{
  "n_layer": 11,
  "d_shared_expert": 128,
  "router_score": "softmax",
  "n_kv_head": 5,
  "head_dim": 64,
  "init_std_up": 0.0239
}
Below are experts of layer 4 (counted from 0) of a mixture-of-experts language model. Rows are named router (the router's row for the expert), gate (a neuron's input weights, with its number), up (a neuron's input weights, with its number), down (a neuron's output weights, with its number) and show model dimensions 0-159. Each number is 128 + 24 x the weight over its row's rms, rounded and kept within 0 to 255.
After each expert's rows: a language model's description of what the expert responds to; "mostly gets" lists some tokens that are sent to it at least half of the time. This comes from a sample of Wikipedia text that the model never trained on.

# expert 35
router [134 127 164 145  83 139 136 110 130 187 119  98 145  97 179 114 135 160 117 153 103  97 157 141 111 131 117 129 117  87 147 143 118 136  68 134 165 126 122 125 139 102 159 133 124 137 154 130 132 121  78 171 125 157 147 119  87  94 130 128 130 150 135 130 168 179  94 120 113 114 149 131  86 111 141 109 146 158 146 127 144  98 128  95 160 126 108 153 119 113 132 146 145 134 135 132 149  98  71 143 131 194 106 117 128 148 144 147 123 104  96 110 169 167  97 127 137 123 129 114 134 102 116 142 133 135 118 122  99 157 121  96 117 111 145 135 128  88 120 112 118 135 139 119 159 136 131 172 144 166 154 103 146  97 111 127 126 120  89 146]
gate0 [157 118 116 166 133 107  89 142 168 142 116 118 134 127 129 172 114 109 135 122 117  74 120  98 145 124 130 146 121 147 124 134 146 109 120 131 124 190 128 155 145  99  91 128 114 124 139 129  97 116 110  73 146 146 127 137 123 112 133 121 152 142 166 166 125 179 128 130 111 162 140 129 119 129 124 147 111 143 136 138 104 106 107 132 163 115 128 165 140 151 184 177 139  87 147  49 163 122 109 108 146 138 178 134 122 142 148 172 124  97 187  99 127 154 108 150  90 127 123 151 104 164 119 121 137 125 116 102 119 139 147 125  98 120  92 122 118 111 141  87  92 117 114 139 104 130 120  99 131 123  73 137 107 159 111  97 144 168 136 134]
up0 [130 162 126 153 137  85 166  79 189 120  78 103 113 142 129 136 129 168 153 113 160 120 163 100 119 109 142 139  90 129 171 144 113 131 126 119 146 151 114 140 143 161 114 168 140 151 114 156  83 138 122  95  87 136 123 131 131  67 118 152 143 126 102 134 113 101 136 124 149 122  69 158 119 127 129 104 173 131 126 134 136  97 146 109 143 149 154 108  73 148 151 138 163 126 149 139 112 136 127 117 111 116  96  97 160 108 117 163 172 129 162 108 135 118 110 121 128 155  99 104 131 128 134  97 116 125 131 131 160  98  95  77 126 148 175 167 143 170 129 149 109 139 136 106 123 157 124 100 117 137 103 138  83 100 107 153 141  81 161 101]
down0 [105 151 134 146 126 106 119 145 124  99 145 106 144 125  96 141 151  98 113 174 159 142  95 115 139 111 132 124 128 136 119 144 142 172 156 142 131 156 149 134 176 137 133 131  67 131 131  89 153 143 171 112 132 139 124  73  93 147 166 147 166 142 155 129 123 132 157 129  78 102 180 144  98 104 151 103 105  99 164 121 134 106 150 170 147 112 139 149  90 121 156 117  98 105 113 108 186 140 139 172 140 121 140  99 100 132 138 152 131  97  95 147 129 126 129 113 149 162 144 181 122 111 133 123 124  82  85 136 136  90 200 102 138 121 103 141 159 129 158 109  92 133 141 140  97 149 155 136 150 122 111 144 122 107 134 113 118 120 143 137]
Description: Prepositions after nouns. Prepositions following a noun or verb, mostly of and in, plus on, for, by, from, such as end of, member of.
mostly gets: " of", " in", " on", " from", " for", " with"

# expert 44
router [132 137 154  79 126 114 169 120 154  89 158 137 125 110 103 148 120 103 148 106 128 109 105  71 146 141 115  85 133 153 103 116 147 120 158 109 129 142 128 152 129 114 113 197 124  92 136 156 106 154  92 118 146 120  95 145 160 137 128 103 125 107 133 128 211 109 133  75 122 142 105 133 147 131 139 162 148 146 140 137 166 126 131 127 113 109  83 168  92 129 135 144 128 156 137 130 137 156 120 110 100 136 168 143  92 136 128 100 126 145 118 120 107 164 185 150 103 156  91 151 111 131 101 137 156 130 106 132 106 132  86 138 158 112 109 136 111 159 126 119 162 162 178 130 103  97 112 135 175 124 120 152 135 124 164 141  73 133  73 109]
gate0 [103 161 131 113 148 128 120 174 113 133 175 177 114 168 108  79 143 143 119  87 143 107 110 104  92 126 142 140 151 132 148 133 108 125 158 165 145 148 124 117 156 166 183 127 128 100 116 116 139 128 128 158 119 119 161  71 133 134 144 119 119 136 148 149 153 126 133  88 122 139 122 122 111 100 149 182 144 148 155 145 153  89 115 140 129 118 112 144 150 110 106 128 104 145 165 122 128 111 120 126 103 134 135 131 112 109 126 181 137 136 109 113 136 121 120 161 161 102 109 135 172 143  68 155  82 151 137 104 130 115 145  95  98 181 142 157  92 122 152 176 150  88 119 126 111 118 129 155 163 138 101 141 111 135 136 158 112 134 155 152]
up0 [118 110 132 130  99 164 115 125 170 129 128 141 106 147 130 128  73 108 157 104  96 132  98 146 182 132 114 108 115 146 176 129 114 137 120 107 114 126 105  95 171 132 134 137 129 121 148 126 157 144 123  92 167 160 117 129 109 155 126 162 146 145 138 106 132 123 136 142 102 113 147 144 159 137 144  74 113 165 146 175 130 102 171  96 116 105 104 142 108 195 137 112 117 181 145  83 132 147 118 125 141  94  77 118 124 132 122 117 153 134 161 127 126 102 162 106 136  91 167 157 110 101 126 147 128 141 151 152 110 132  81 131 111  99 140  99 110 138 138 115 125 144 108 154 126 128 151 167 136 133 110  95 103 148 142 134 141 140 147 186]
down0 [181 164 150 178 132 126  97 130  85 116 154 160 118 139  97 122 134  84 160 164 128 136 148 109 149 160 120 146 135 140 127 156 143 143  99 145 185 115 150  96 162 115 125 139 165 108 127 114 123 159 141 143 138  75 137 166 110 132 189 101 108 134 151 159 111 117 150 112 103 111 138 116 127 137 132 162 128 120 149  97 112 135 117 152 150 114  98 147  98 165 123 119 118 133 145 137 154 105  93 134 105 133  95 139  77 162 111 133 152 160 118 102 121 108 125 113 106 108 178 116 124 123 149 146 126 168 141 158 113 149 109  98 143 100 155 155 128 105 133 129 156 124 121 130 106 112 101 117  96 113 132 128 148  85 146 165 154 125 133 139]
Description: Multiword name heads. Later words in proper names of places and institutions, such as World War, Middle East, United States, County, League.
mostly gets: " States", " Force", " World", " Sheriff", " Register", " Angeles"

# expert 39
router [125 134 128  81 105 109 145 125 149 144 134  97 151 109 127 100 113 137 128 122 108 148 146 141 113  76 110 144 131 148 136  84 130 139 130 136 200 126 127 168 155 140 128 102 105 114 134  94 170 142  82 157 111 129 123 124 109 121 116 109 107 131 165 134 119 124  95 171 128 125 157 118  93 155 116 184 144 159 152 143 121 190 121  99 162  95 115 190 165 135 136  94 112 136 107 148 146 143 113 131 147 130 115  99 107 191 131  94 120 158 106 107 124 105  92 158 115 135  89 131  71  83 130 154 132 168 137 112  95 172 164 104 103 118 141 133 156 130  98 125 135 155 131 149  87 124 145 105 145  99 106 103 132 127 128 114 102 109 159  99]
gate4 [120 141 119 161 110 143 132 109 125 114 133 111  91 163 130 130 159 109 138 110 168 162 168 116 140  98 127 131 153 142  81 176 145  92 105 116 108  86  87 126 132 119 104 119 127  61 176 124 116 154 136 128 154 143 122 120  94  82 143 132  92 115 150 154 119 126 137 140 166 166  98 149 104 144  73 171 148 128 104 126 103 138 159 122 106 125 110 148 134 138 147 133 136 141 128 103 130  89 100 162 113 115 132 173 120 116 124 116 178 157 173 124 152 150  92 143 121 146 144 175  81 123 150 110 106 156 114 112 171 146 158 136 117 150 182 111 161  98  97 138 189 110 153 120 125 148 124 139 126 141 116 132  84 150 187  62  77 182  96 147]
up4 [119 145 120 117 136 118 157  77 147  45 157  82 159 137 129 117 103 153 154 127 111 136 156 120 114 105 177 158 156 141 141 123 130 150 103  76 157 134 108 139 135 100 163 137 116 119 127 143 146 102 116 105 137 121 123 137 158 141 118 133 101 144 126 100 121  93 101 151 147  90 113 136 164 129 112 141 105 125 185 170 142 131 151 134 108 113 162 128 110 108  98 140  89 130 173  99  90 136 145 104 126 110 159 153 130 140 134 181 177 115  95 149  91 147 119 144  90 129 151 164  87 119 156 117 141 106 142 133 123 124  92  96 157 109 136 144 105 174 110 124 128 126 103 178 128 115  80 163 121 153 175 113 151 151 139  99 126 111 109 104]
down4 [123 110 112 171 153  93 143  94 130 142 147 105  99 106 132 106 111 131 114 177 107 147 128 139 122 105 175 158 116 145 132 145 119 138 153 123 163 151 161 135 150 126  90 126 114 100 127 123 100 140 119  90 144 138 136 119 141 150 118 101 145 149  78 130 117 115 143 142 126 137 132  92 138 122 144 174 107 121 141 122 142  85 135 112 135 180 147 128 100  94  88 147 155 187 141 112 134 125 141 139 144 142 163 160 117 130  73 121 174 106 118  99 149 122 150 161 105 116 131 112 124 133 107  83 122 150 116 122 135 172 107 157 100 120 114 148 128  98 127  90 120 110  77 140 123 122  96 114 117 132 166  65  70 112 162 116 144  80 120 105]
Description: List commas and and. Commas, and word-plus-comma pieces that separate list items or clauses, plus the and joining coordinated nouns, such as religion, Empire,.
mostly gets: ",", "s,", " and", "),", "e,", "a,"

# expert 31
router [139 120 155 118  99 113 130 114 135 160 138 161 143 112 110  79 116  86 164 141 102 124 155 150  96 106 115 115 115 117 126 108 137 119  84 145 178 129 121 101 129 155 115  93 152 138 123 121 184 117 117 141 103 136 150 113  64 135 146 116 114 119 129 134 133 165 124 142 110 138 171 117  83 122 140 145 109 145 153 123 129 115 125  98 154  83 107 150 126 119  93 137 167  97 144 105 141 120 105 147 154 139 157  80 136 166  93 114 148 144 137 126 187 120  65 109 130 136  80 120  92  52 149 128 132 162 113 164 123 124 148 114 101 121 130 121 114  89  97 113 134  94  77 146 133 128 105 168 121  95 158 127  98 149 101 144 116 130 117 148]
gate4 [158 150 142 148 159 129 132 100 130 136 124 167 126 145 139 101 148 150 155 109 109  79 102 122  82 120 103 152 127 107 110 164 109 101 111 127 153 140 150 138 115 126 109 116 157 133 131  70 149 112 145 115 123 142 136 126 124 125 123 155 131 138 167 160 123  98 124 185 101 140 126 138 171 132 136  94 101 139 137 166 133  74 110 149 132 100 112 149 133  73 112 172 118  76 103 119 154 141  87 183 135  87 119 135 148 115 124 126 121 108 161 122 126 137 125 125 104 138 130 182 134 129 163 137 136 122  97  85  93 150  97 125 149 141 103 181  87 121 167 184 102  87 114 166 116  97 146 132 150 133 133 128 115 113 119 135 147 109 126 137]
up4 [124 170 109 137  97 143 117 144 140 154 102 132 163 104  97 140 145 126  95 155  91 123 149  93 151  49 137 121 156 164 103 118 140 133 119 127 115 151  76 124 158  74 138 137 153  83 149 168 102 148 117 114 123 141 148 150 178 137 141 111 124 105 145  98 128 115 118  98 158 119 143  91 140 108 128 153 124 125 133 120 137 170 116  76 185 159  86 104 132 138 185 105 176 164 154 164 115 129 150 128 103 125 120 121 115 122 109 147 139 168 101 140 170 116 154 124  99 109 105 115 112  78 125 102 151 128 144 149 158 117 146  93  98 118  99 123 146 103 167 103 150 139 112 111 152 112 164 122 134 156 122 111 148 147 112 130  99 101 110 127]
down4 [137 102 142 129 108 118 128  95 122 121 136 114 101 135 125  78 135 156 198 119 128 119 103 169  90 110  76 104 135 115 153 158 110 130 140 122 120 115 155 145 100 118 120 175  96 138 139  89 145 117 116 134 135 118 135  96 127 115 127 144 125 177 128 143 159 101 130 158 111  80  96 128 156 127 107 100 118 153 105 120 157 117 139 121 145 129 147 124 121 114  77 153 140 127 114 128 130 179  46 172 117 138 142 111 137  87  66 100 139 114 139 153 102 141 131  96 141 106 144 147 144 120 153 105 150 102 106  82  83 137 131 104 144 122 146 155 150 166 155  99 157 111 103 155 167 130 119 118 140 102 162 170 112 121 117 119 123 111 143 140]
Description: Conjunctions and auxiliaries. Clause-linking and, or, but, infinitive to, and auxiliary verbs after subjects in running prose, such as was, has, had.
mostly gets: " and", " has", " but", " was", " had", " also"

# expert 7
router [135 143 176  97 115 134 111  98 154  99 149 154 152 140 116 109 135 121 132 129 116 103 123  82 132 145 148 120 135 149 127 126 122 155 166  99  96 147 112 107  91 119 107 171 130 115 131 134 140 148 101 111 163  93 129 150 172 136 135  98 112 106 107 137 169  96 135 104 142 157 114 159 179  98 120 121 120 164 150 107 151 133 122 158 135 116 106 185  77  91 129 146 176 101 135 140 124 123 123 131 120 117 175 164 118 169 112 125 124 131 155 124 112 134 164 148 122 138  95 164  80 125 116 164 135 148 100  72 111 124  86 120 116 105 123 124 107 178 143 112 150 140 169 150 115  98 107 116 168 163 136 104 164 134 146 170  65 129 135 140]
gate0 [133 103 127 155 123 128 121 119 124 147 122 133 146 119 110 106 122 156 143 136  96 116 128 135 116 116 138 122 127 149 114 114 132 128 155 159 147 120  89 122  82 159 164 145 161 130 137 119 142 110 146 182 115 148 164 141 148 147 112 124  85 167  78 102 115 151 191 108 138 115 169 198 170 122 102 106 145 139 115 143 119 168 136 102 103 124 113 132 110 150 162 131 122 126 145 148 161 149 136 184 146 146 104 120 126 108 121 126 131 134 142 150 143 143  96 138 100  95 145 141 148 136 145 103 129 133 124 108 118 142 129 167 129 172  93 108 166 144 123 152 146 103 102 180 102 117 115 180 129 141 107 111 107 103 108 132 138 129 121 160]
up0 [ 90 102 119 124 136 121 135 124 109 141 146 138 168 114  99 174 140  74 151  86 117 170 131 155 150 104 125 165 106 131 139 138  84 122 133 116 149 153 155 120 155 142 125 154 130  97  77 128 129 118 119 126 113 162 138 136 111 183 130 152 139 155 116 120 145 144 131 135 189 165 119 116 126 132 105 112 129 137 136 133  94  70 148 120 132  93 114 121 137  92 149 164 101  96 124 132 141 138 129 126 152 103 102 110  93 120 139 142 135 132 152 148 136 144 142 109  77 151 124 134 128 155 133 103 118 156 136 122 119  96 109 177 153 141 121 134  63 182 137 136 144 148 110  87 153 126 130 149 133 139 125 136  99 153 150 134  88 172  94 139]
down0 [ 81  75 110 123 152 132 158  96 136 150 137  93 126 101 120 166 149 130 108  78 140 118 123 146 132 135 128 127 106 135 161 120 116  94 135 105 114 130 142 105 155 101 152 107 130 172 132 130 139 119 119 145 108 116 132 115  93 131  89 125 117 137 115 112 129  99 132 101 110 192 119 133 138 147 139 109 134 102 133 107 130 132 140 126 139 111 110 165 128 123 147  81 126 130  98 114 108 148 163 135  74 117  81 127 117  97 131 124 127 155 113 150 148 179 151 127  92 158  95 115 121 141 143 175 127 143 127  88 128  92 103 107 172 124 135 121 158 143 118 155 155 187 101 123 166 111 118 138 149 130 156  98 133  69 117  73 123 133 149 144]
Description: Proper name continuations. Later words of multiword proper names, like places, institutions, newspapers and people, such as Washington Post, Madison Square, Navy Yard.
mostly gets: " Army", " British", " William", " James", " American", " City"